Weights of a small mixture-of-experts language model, trained from scratch on English Wikipedia: 9 layers, 4 picks a token.
Below are experts of layer 6 (counted from 0) of a mixture-of-experts language model. Rows are named router (the router's row for the expert), up (a neuron's input weights, with its number), down (a neuron's output weights, with its number) and show model dimensions 0-127. Each number is 50 + 15 x the weight over its row's rms, rounded and kept within 0 to 99.
After each expert's rows: "comes after" lists some tokens at least twice as common just before its tokens as in all text; "mostly gets" lists some tokens that are sent to it at least half of the time. This comes from a sample of Wikipedia text that the model never trained on. Tokens count by the router's weight.

# expert 15
router:33 51 45 39 68 45 59 67 38 65 67 33 26 40 24 56 45 46 39 48 15 40 43 45 48 37 50 31 48 36 62 18 45 49 52 43 75 56 70 42 82 39 51 47 34 41 15 42 43 83 69 64 56 57 46 59 61 42 80 46 53 41 59 48 48 55 49 72 56 19 71 48 46 55 41 54 82 45 85 70 59 56 48 33 48 63 50 22 63 85 56 64 62 46 27 25 37 74 47 61 54 44 29 46 56 55 62 46 52 45 44 47 44 50 56 35 68 60 44 59 44 86 56 67 55 21 72 51
up5:54 74 66 14 39 66 65 50 55 75 39 51 56 76 52 62 26 48 73 33 41 59 66 27 59 54 38 42 77 55 48 79 50 68 34 62 42 40 46 70 55 66 47 43 41 36 44 41 79 53 58 37 45 53 45 40 77 37 68 37 37 55 62 66 70 51 35 37 42 39 43 51 75 82 41 42 44 29 38 62 40 73 72 59 51 49 54 68 62 36 32 23 61 31 66 24 57 56 58 69 40 37 56 34 35 40 42 37 32 26 38 39 63 57 76 24 69 48 76 58 40 54 32 37 75 30 57 45
down5:22 35 51 50 57 46 46 28 81 57 52 77 18 65 66 43 66 47 59 71 43 22 42 42 62 47 40 49 63 43 39 39 59 44 24 67 37 50 35 45 64 46 25 60 59 48 56 35 27 58 52 55 61 21 64 38 22 46 34 24 29 44 58 60 45 42 42 23 46 79 21 43 61 79 40 42 43 68 43 54 54 46 51 62 55 62 83 69 58 42 59 21 55 54 55 51 63 60 33 59 45 59 62 53 35 72 43 72 42 53 51 58 70 72 72 54 44 15 21 48 70 48 40 68 34 54 56 68
comes after: "\n", "by", "A", "S", "E", "R"
mostly gets: "ITA ", "Chris ", "Mike ", "USA ", "Michael ", "Joe "

# expert 101
router:41 65 65 79 62 63 73 47 51 32 42 47 44 40 54 46 42 48 61 30 40 30 33 34 22 33 68 30 51 59 42 05 49 60 11 51 51 45 54 58 87 66 41 64 56 39 28 47 49 47 53 52 64 45 42 56 53 59 74 54 69 64 59 58 41 66 74 49 32 42 42 62 40 79 54 30 64 14 59 57 49 51 75 37 31 48 58 40 45 56 54 40 32 41 60 41 35 52 32 60 51 43 61 47 40 67 35 49 46 42 73 60 50 59 43 10 59 58 23 85 52 54 71 47 27 29 65 62
up0:45 43 60 58 52 39 99 63 57 60 41 73 53 62 58 27 49 27 46 41 39 23 35 36 72 44 83 48 27 28 31 35 57 70 46 28 31 33 51 35 64 67 52 57 61 43 72 44 36 61 63 35 76 49 40 55 39 61 55 29 47 35 50 49 49 77 41 48 45 31 38 60 56 71 50 78 54 33 90 68 54 62 73 65 48 48 68 37 59 41 50 24 15 45 48 35 61 62 64 60 47 35 69 30 55 37 34 50 52 49 55 50 52 55 64 43 56 31 51 27 63 67 69 23 41 39 43 45
down0:47 35 56 49 66 34 57 64 29 64 70 32 45 72 65 74 37 27 10 43 43 52 46 82 47 19 48 51 43 48 37 70 49 41 60 49 66 65 74 55 34 51 53 60 43 62 60 19 63 39 82 32 37 62 56 47 65 46 56 78 51 32 72 33 44 53 45 55 61 48 47 59 59 54 72 58 51 46 37 39 35 31 43 49 74 37 37 59 73 51 47 54 55 59 55 67 97 63 52 33 35 46 46 40 59 82 21 50 38 48 53 36 44 55 43 55 46 35 15 25 49 73 36 68 66 61 53 36
comes after: "| ", ".", ",", "; ", "(", "–"
mostly gets: "24", "18", "100", "29", "41", "26"

# expert 34
router:54 73 33 68 61 64 62 17 64 39 59 25 28 33 59 53 64 22 64 22 60 56 35 42 34 55 58 37 31 37 58 37 71 50 34 66 59 57 33 60 56 54 32 39 56 50 39 58 40 43 46 70 69 42 44 57 35 65 61 44 59 58 32 47 22 82 53 35 58 33 50 60 53 44 54 49 40 36 71 58 45 77 33 15 44 60 64 52 80 80 47 54 51 27 41 59 46 71 29 74 32 45 42 51 08 54 52 64 37 46 59 33 38 50 42 31 53 52 41 90 35 58 63 51 61 32 54 64
up3:66 55 46 51 51 46 61 40 54 39 49 56 35 63 44 35 60 72 63 34 34 39 55 43 47 33 67 31 24 39 66 44 43 21 30 51 56 74 24 70 43 45 27 28 62 41 73 32 76 43 50 43 50 09 55 37 66 74 73 48 57 51 48 34 82 64 76 43 40 44 56 71 44 46 62 48 40 50 42 66 54 76 47 58 32 59 27 53 42 09 34 67 60 44 68 72 42 62 60 61 36 82 70 56 69 51 72 57 54 45 68 64 42 40 47 38 48 37 40 49 40 69 65 14 59 45 49 58
down3:48 64 45 59 45 52 35 54 40 34 44 52 28 68 44 55 35 80 36 32 29 37 25 41 64 51 57 36 46 42 44 31 75 43 50 48 28 38 40 22 51 19 51 56 36 41 48 37 64 52 29 59 59 65 44 47 45 41 42 46 80 42 77 65 49 51 44 70 30 65 46 65 34 59 24 46 40 60 49 29 28 42 50 62 40 35 48 23 40 43 27 52 59 78 47 10 61 37 64 67 57 48 60 34 38 61 55 53 62 58 55 38 89 52 78 57 72 39 61 55 46 99 49 26 55 42 64 54
comes after: "(", "in ", ", ", "–", "| ", "In "
mostly gets: "201", "202", "200", "199", "198", "194"

# expert 1
router:58 58 19 59 74 36 71 35 31 33 64 54 24 35 38 24 49 16 52 63 60 32 19 24 36 33 48 40 36 55 57 07 67 45 49 58 56 67 47 78 56 35 28 52 38 57 41 31 56 74 37 87 54 29 57 53 45 40 71 50 23 54 60 53 44 51 58 58 30 46 25 48 55 50 57 51 42 53 84 58 41 57 47 43 25 66 44 12 47 55 49 44 49 56 57 54 39 59 58 52 51 37 50 37 51 62 50 42 72 44 50 34 64 90 39 42 51 49 42 88 54 61 45 52 47 47 54 44
up2:29 61 68 46 61 46 62 53 24 39 45 46 58 46 43 69 30 38 37 49 83 53 58 44 57 67 28 23 45 32 35 40 60 68 16 58 71 51 51 60 49 74 35 30 31 59 40 28 67 16 60 47 67 69 42 54 24 71 56 45 33 43 51 61 55 41 29 61 32 62 92 59 40 62 71 61 57 39 61 52 32 61 62 42 38 51 43 54 31 54 37 19 62 44 38 49 40 46 48 35 58 72 35 51 61 24 62 47 38 23 71 55 32 50 43 31 53 19 76 45 62 30 40 59 41 47 62 32
down2:38 48 62 44 41 52 57 63 55 49 46 28 64 62 43 52 45 21 11 36 55 40 28 66 46 66 50 54 38 52 66 64 59 42 45 47 48 41 41 48 74 39 37 38 68 48 53 50 22 52 50 48 44 52 38 40 77 38 50 31 32 41 73 64 54 23 17 62 61 26 59 55 44 32 45 52 53 66 49 75 62 65 52 67 83 53 62 55 54 50 35 53 65 89 74 59 40 51 41 39 62 23 62 36 37 71 58 59 41 25 33 33 63 45 67 49 57 51 59 48 34 44 90 43 87 49 61 88
comes after: "K", "B", "Sh", "U", "H", "T"
mostly gets: "Kor", "Ky", "Ry", "atal", "Ah", "Ukrain"

# expert 111
router:28 64 21 56 41 58 55 28 26 56 51 39 22 38 51 49 46 33 45 45 31 38 41 25 56 27 48 36 45 48 53 38 67 35 54 34 45 47 57 60 64 53 21 49 47 43 57 51 62 62 78 58 46 29 47 59 38 34 71 34 62 31 58 53 46 37 30 76 39 42 40 24 30 64 62 60 42 43 61 45 27 54 44 38 45 68 57 35 55 99 48 49 57 46 61 14 63 57 30 64 47 49 42 45 21 42 50 62 68 54 56 69 42 48 55 48 19 38 28 64 46 58 57 99 38 27 50 56
up0:38 40 75 50 52 65 54 49 62 66 59 29 56 52 62 56 63 82 44 30 15 28 54 25 34 44 44 72 39 51 64 55 35 44 50 63 44 78 29 31 58 37 36 25 42 35 55 19 50 71 56 55 48 85 48 35 56 34 56 51 79 48 41 43 30 12 26 59 23 49 69 43 53 77 66 38 36 64 53 16 31 61 60 59 54 33 35 65 30 71 65 65 32 52 64 62 30 56 58 64 50 49 59 46 57 46 50 64 51 67 38 44 60 51 48 39 60 47 55 40 44 21 62 60 68 37 39 31
down0:66 61 60 62 30 29 55 48 53 47 43 44 49 76 44 32 41 33 68 59 65 48 33 33 44 14 60 49 38 26 21 38 42 50 46 62 53 52 44 58 59 47 67 54 50 45 73 51 36 60 55 77 40 62 57 45 37 91 66 58 54 56 45 55 46 70 54 28 41 47 39 60 72 36 41 53 47 42 42 76 38 63 81 62 70 42 58 39 62 55 38 85 61 48 58 46 61 24 53 58 20 52 59 27 46 54 38 47 39 94 38 60 03 56 58 68 39 23 69 45 46 53 28 51 69 45 34 48
comes after: ". ", "- ", ", ", "and ", "the ", ": "
mostly gets: "An", "Am", "Mar", "Man", "non", "Pre"

# expert 96
router:59 64 52 74 63 49 85 39 43 46 46 48 49 17 47 33 34 60 62 44 39 30 30 51 29 37 64 40 44 58 55 14 57 53 11 39 47 52 55 71 94 66 32 58 52 41 26 53 48 46 56 46 48 40 43 48 38 61 77 49 62 66 59 43 35 62 82 40 30 44 42 59 46 80 55 44 65 26 71 57 27 46 69 27 38 48 49 49 54 56 44 55 37 41 47 57 46 48 38 55 39 21 43 62 42 66 38 48 36 30 68 51 46 63 39 30 62 75 23 89 57 63 68 58 35 44 64 64
up0:46 67 60 61 77 43 53 30 56 53 56 38 55 62 57 50 38 47 71 30 81 46 30 50 45 47 29 64 68 74 44 48 30 66 43 55 66 63 42 45 47 67 56 46 43 14 34 37 38 16 34 60 58 47 46 15 62 16 33 49 57 39 57 27 46 35 44 40 46 70 61 52 38 33 54 65 33 75 54 64 65 46 36 42 18 41 63 45 51 60 40 29 37 37 85 45 32 43 26 47 51 72 36 31 59 60 50 37 44 29 38 63 53 48 50 87 35 80 58 22 53 58 53 60 39 38 72 52
down0:77 55 56 66 52 37 56 58 41 34 78 46 53 39 50 88 54 74 60 64 50 33 14 47 51 56 31 33 43 56 63 18 37 64 47 27 46 47 33 27 78 28 56 52 45 59 68 65 34 40 55 39 55 49 74 57 40 59 58 51 71 47 38 56 56 53 31 43 67 46 40 91 21 57 29 22 66 44 58 23 55 61 56 66 51 55 23 41 57 51 60 22 36 54 58 57 49 38 38 34 48 24 46 51 41 47 38 63 70 25 73 56 52 48 50 23 66 45 26 54 26 49 46 61 60 50 25 56
comes after: ".", ",", "| ", ":", "–", "°"
mostly gets: "00", "40", "30", "50", "25", "47"

# expert 123
router:63 55 19 53 59 70 66 63 15 35 86 39 17 49 41 24 39 32 29 37 44 65 11 37 28 22 53 22 45 41 47 52 58 54 42 49 27 48 38 77 60 29 24 69 40 41 43 45 53 55 65 51 61 63 30 60 58 55 33 51 37 43 61 54 56 44 60 61 50 32 63 74 62 63 49 40 46 38 99 54 42 51 46 52 53 49 56 36 46 69 64 54 59 40 60 54 32 41 64 69 45 40 35 39 36 51 34 38 65 54 71 37 59 32 67 31 31 48 50 70 38 74 57 47 55 53 36 57
up0:45 54 43 39 60 63 48 42 35 43 75 30 51 42 62 30 53 45 34 39 52 60 42 40 49 29 33 50 51 54 55 45 66 30 58 24 78 60 43 62 66 41 41 48 42 38 50 49 62 82 27 58 90 40 45 68 32 30 33 75 78 46 35 51 65 69 60 39 18 51 63 45 45 31 72 53 25 28 43 71 39 44 32 45 59 55 49 40 60 49 73 52 30 69 64 48 65 32 32 75 64 52 45 42 41 32 58 51 21 83 39 33 70 61 61 67 28 44 39 31 63 49 40 47 32 86 46 63
down0:81 78 57 35 57 63 66 37 67 51 36 43 15 31 28 50 53 61 66 61 55 70 31 42 58 67 31 53 44 42 51 37 45 41 53 62 41 40 41 46 52 54 57 50 56 59 25 43 93 53 63 78 50 28 49 37 63 29 68 74 43 69 51 44 48 68 67 35 63 25 37 59 48 36 63 38 76 64 74 42 47 47 70 51 38 43 51 69 20 58 61 42 48 31 45 51 50 49 58 56 63 41 35 63 43 75 58 42 39 23 65 70 35 50 49 50 53 53 55 58 61 43 99 50 68 50 36 38
comes after: "R", "K", "D", "H", "G", "L"
mostly gets: "ik", "uk", "ak", "ud", "aid", "Sand"

# expert 99
router:13 63 47 58 43 50 37 60 17 41 87 32 29 51 40 47 37 44 57 41 27 31 35 14 44 15 60 31 43 58 68 58 67 50 42 61 56 56 54 64 90 43 41 54 64 47 35 36 63 89 72 49 52 59 44 56 44 48 62 43 52 47 47 36 57 48 78 43 64 17 54 57 51 47 45 38 45 32 70 67 46 59 64 45 55 56 39 60 37 62 44 47 64 45 38 67 67 53 67 68 17 42 40 17 31 38 45 49 39 63 39 45 44 56 57 18 56 51 51 66 50 80 48 47 55 31 63 72
up0:57 68 39 86 55 36 38 46 33 71 53 59 42 21 50 21 61 75 55 55 30 47 45 35 39 56 55 66 62 41 60 65 84 42 42 52 35 33 49 46 66 70 25 52 59 61 61 50 41 78 66 44 51 49 44 51 50 44 48 20 56 42 45 39 80 68 58 15 27 76 33 50 43 31 44 63 41 34 55 26 29 62 79 32 60 66 24 77 52 57 52 45 56 46 66 74 63 60 64 63 54 46 51 49 64 75 23 61 40 59 46 34 44 36 66 56 30 34 60 73 57 58 65 45 58 63 52 72
down0:52 54 62 36 65 38 38 23 51 54 24 28 56 45 62 66 38 61 37 57 47 52 52 44 54 37 53 49 86 39 37 43 51 48 28 75 54 44 76 24 31 38 38 53 41 25 52 78 64 59 52 49 46 50 46 67 46 34 66 61 60 70 07 41 64 29 47 27 43 62 46 35 56 55 43 98 66 64 56 44 67 21 67 59 54 58 54 34 61 78 57 38 54 59 34 19 42 47 37 83 73 31 69 37 49 47 60 43 49 43 30 41 56 65 53 59 55 57 56 32 44 32 71 46 43 67 73 62
comes after: "T", "F", "M", "V", "P", "J"
mostly gets: "inem", "Miss", "elevision ", "iss ", "TV ", "Malay"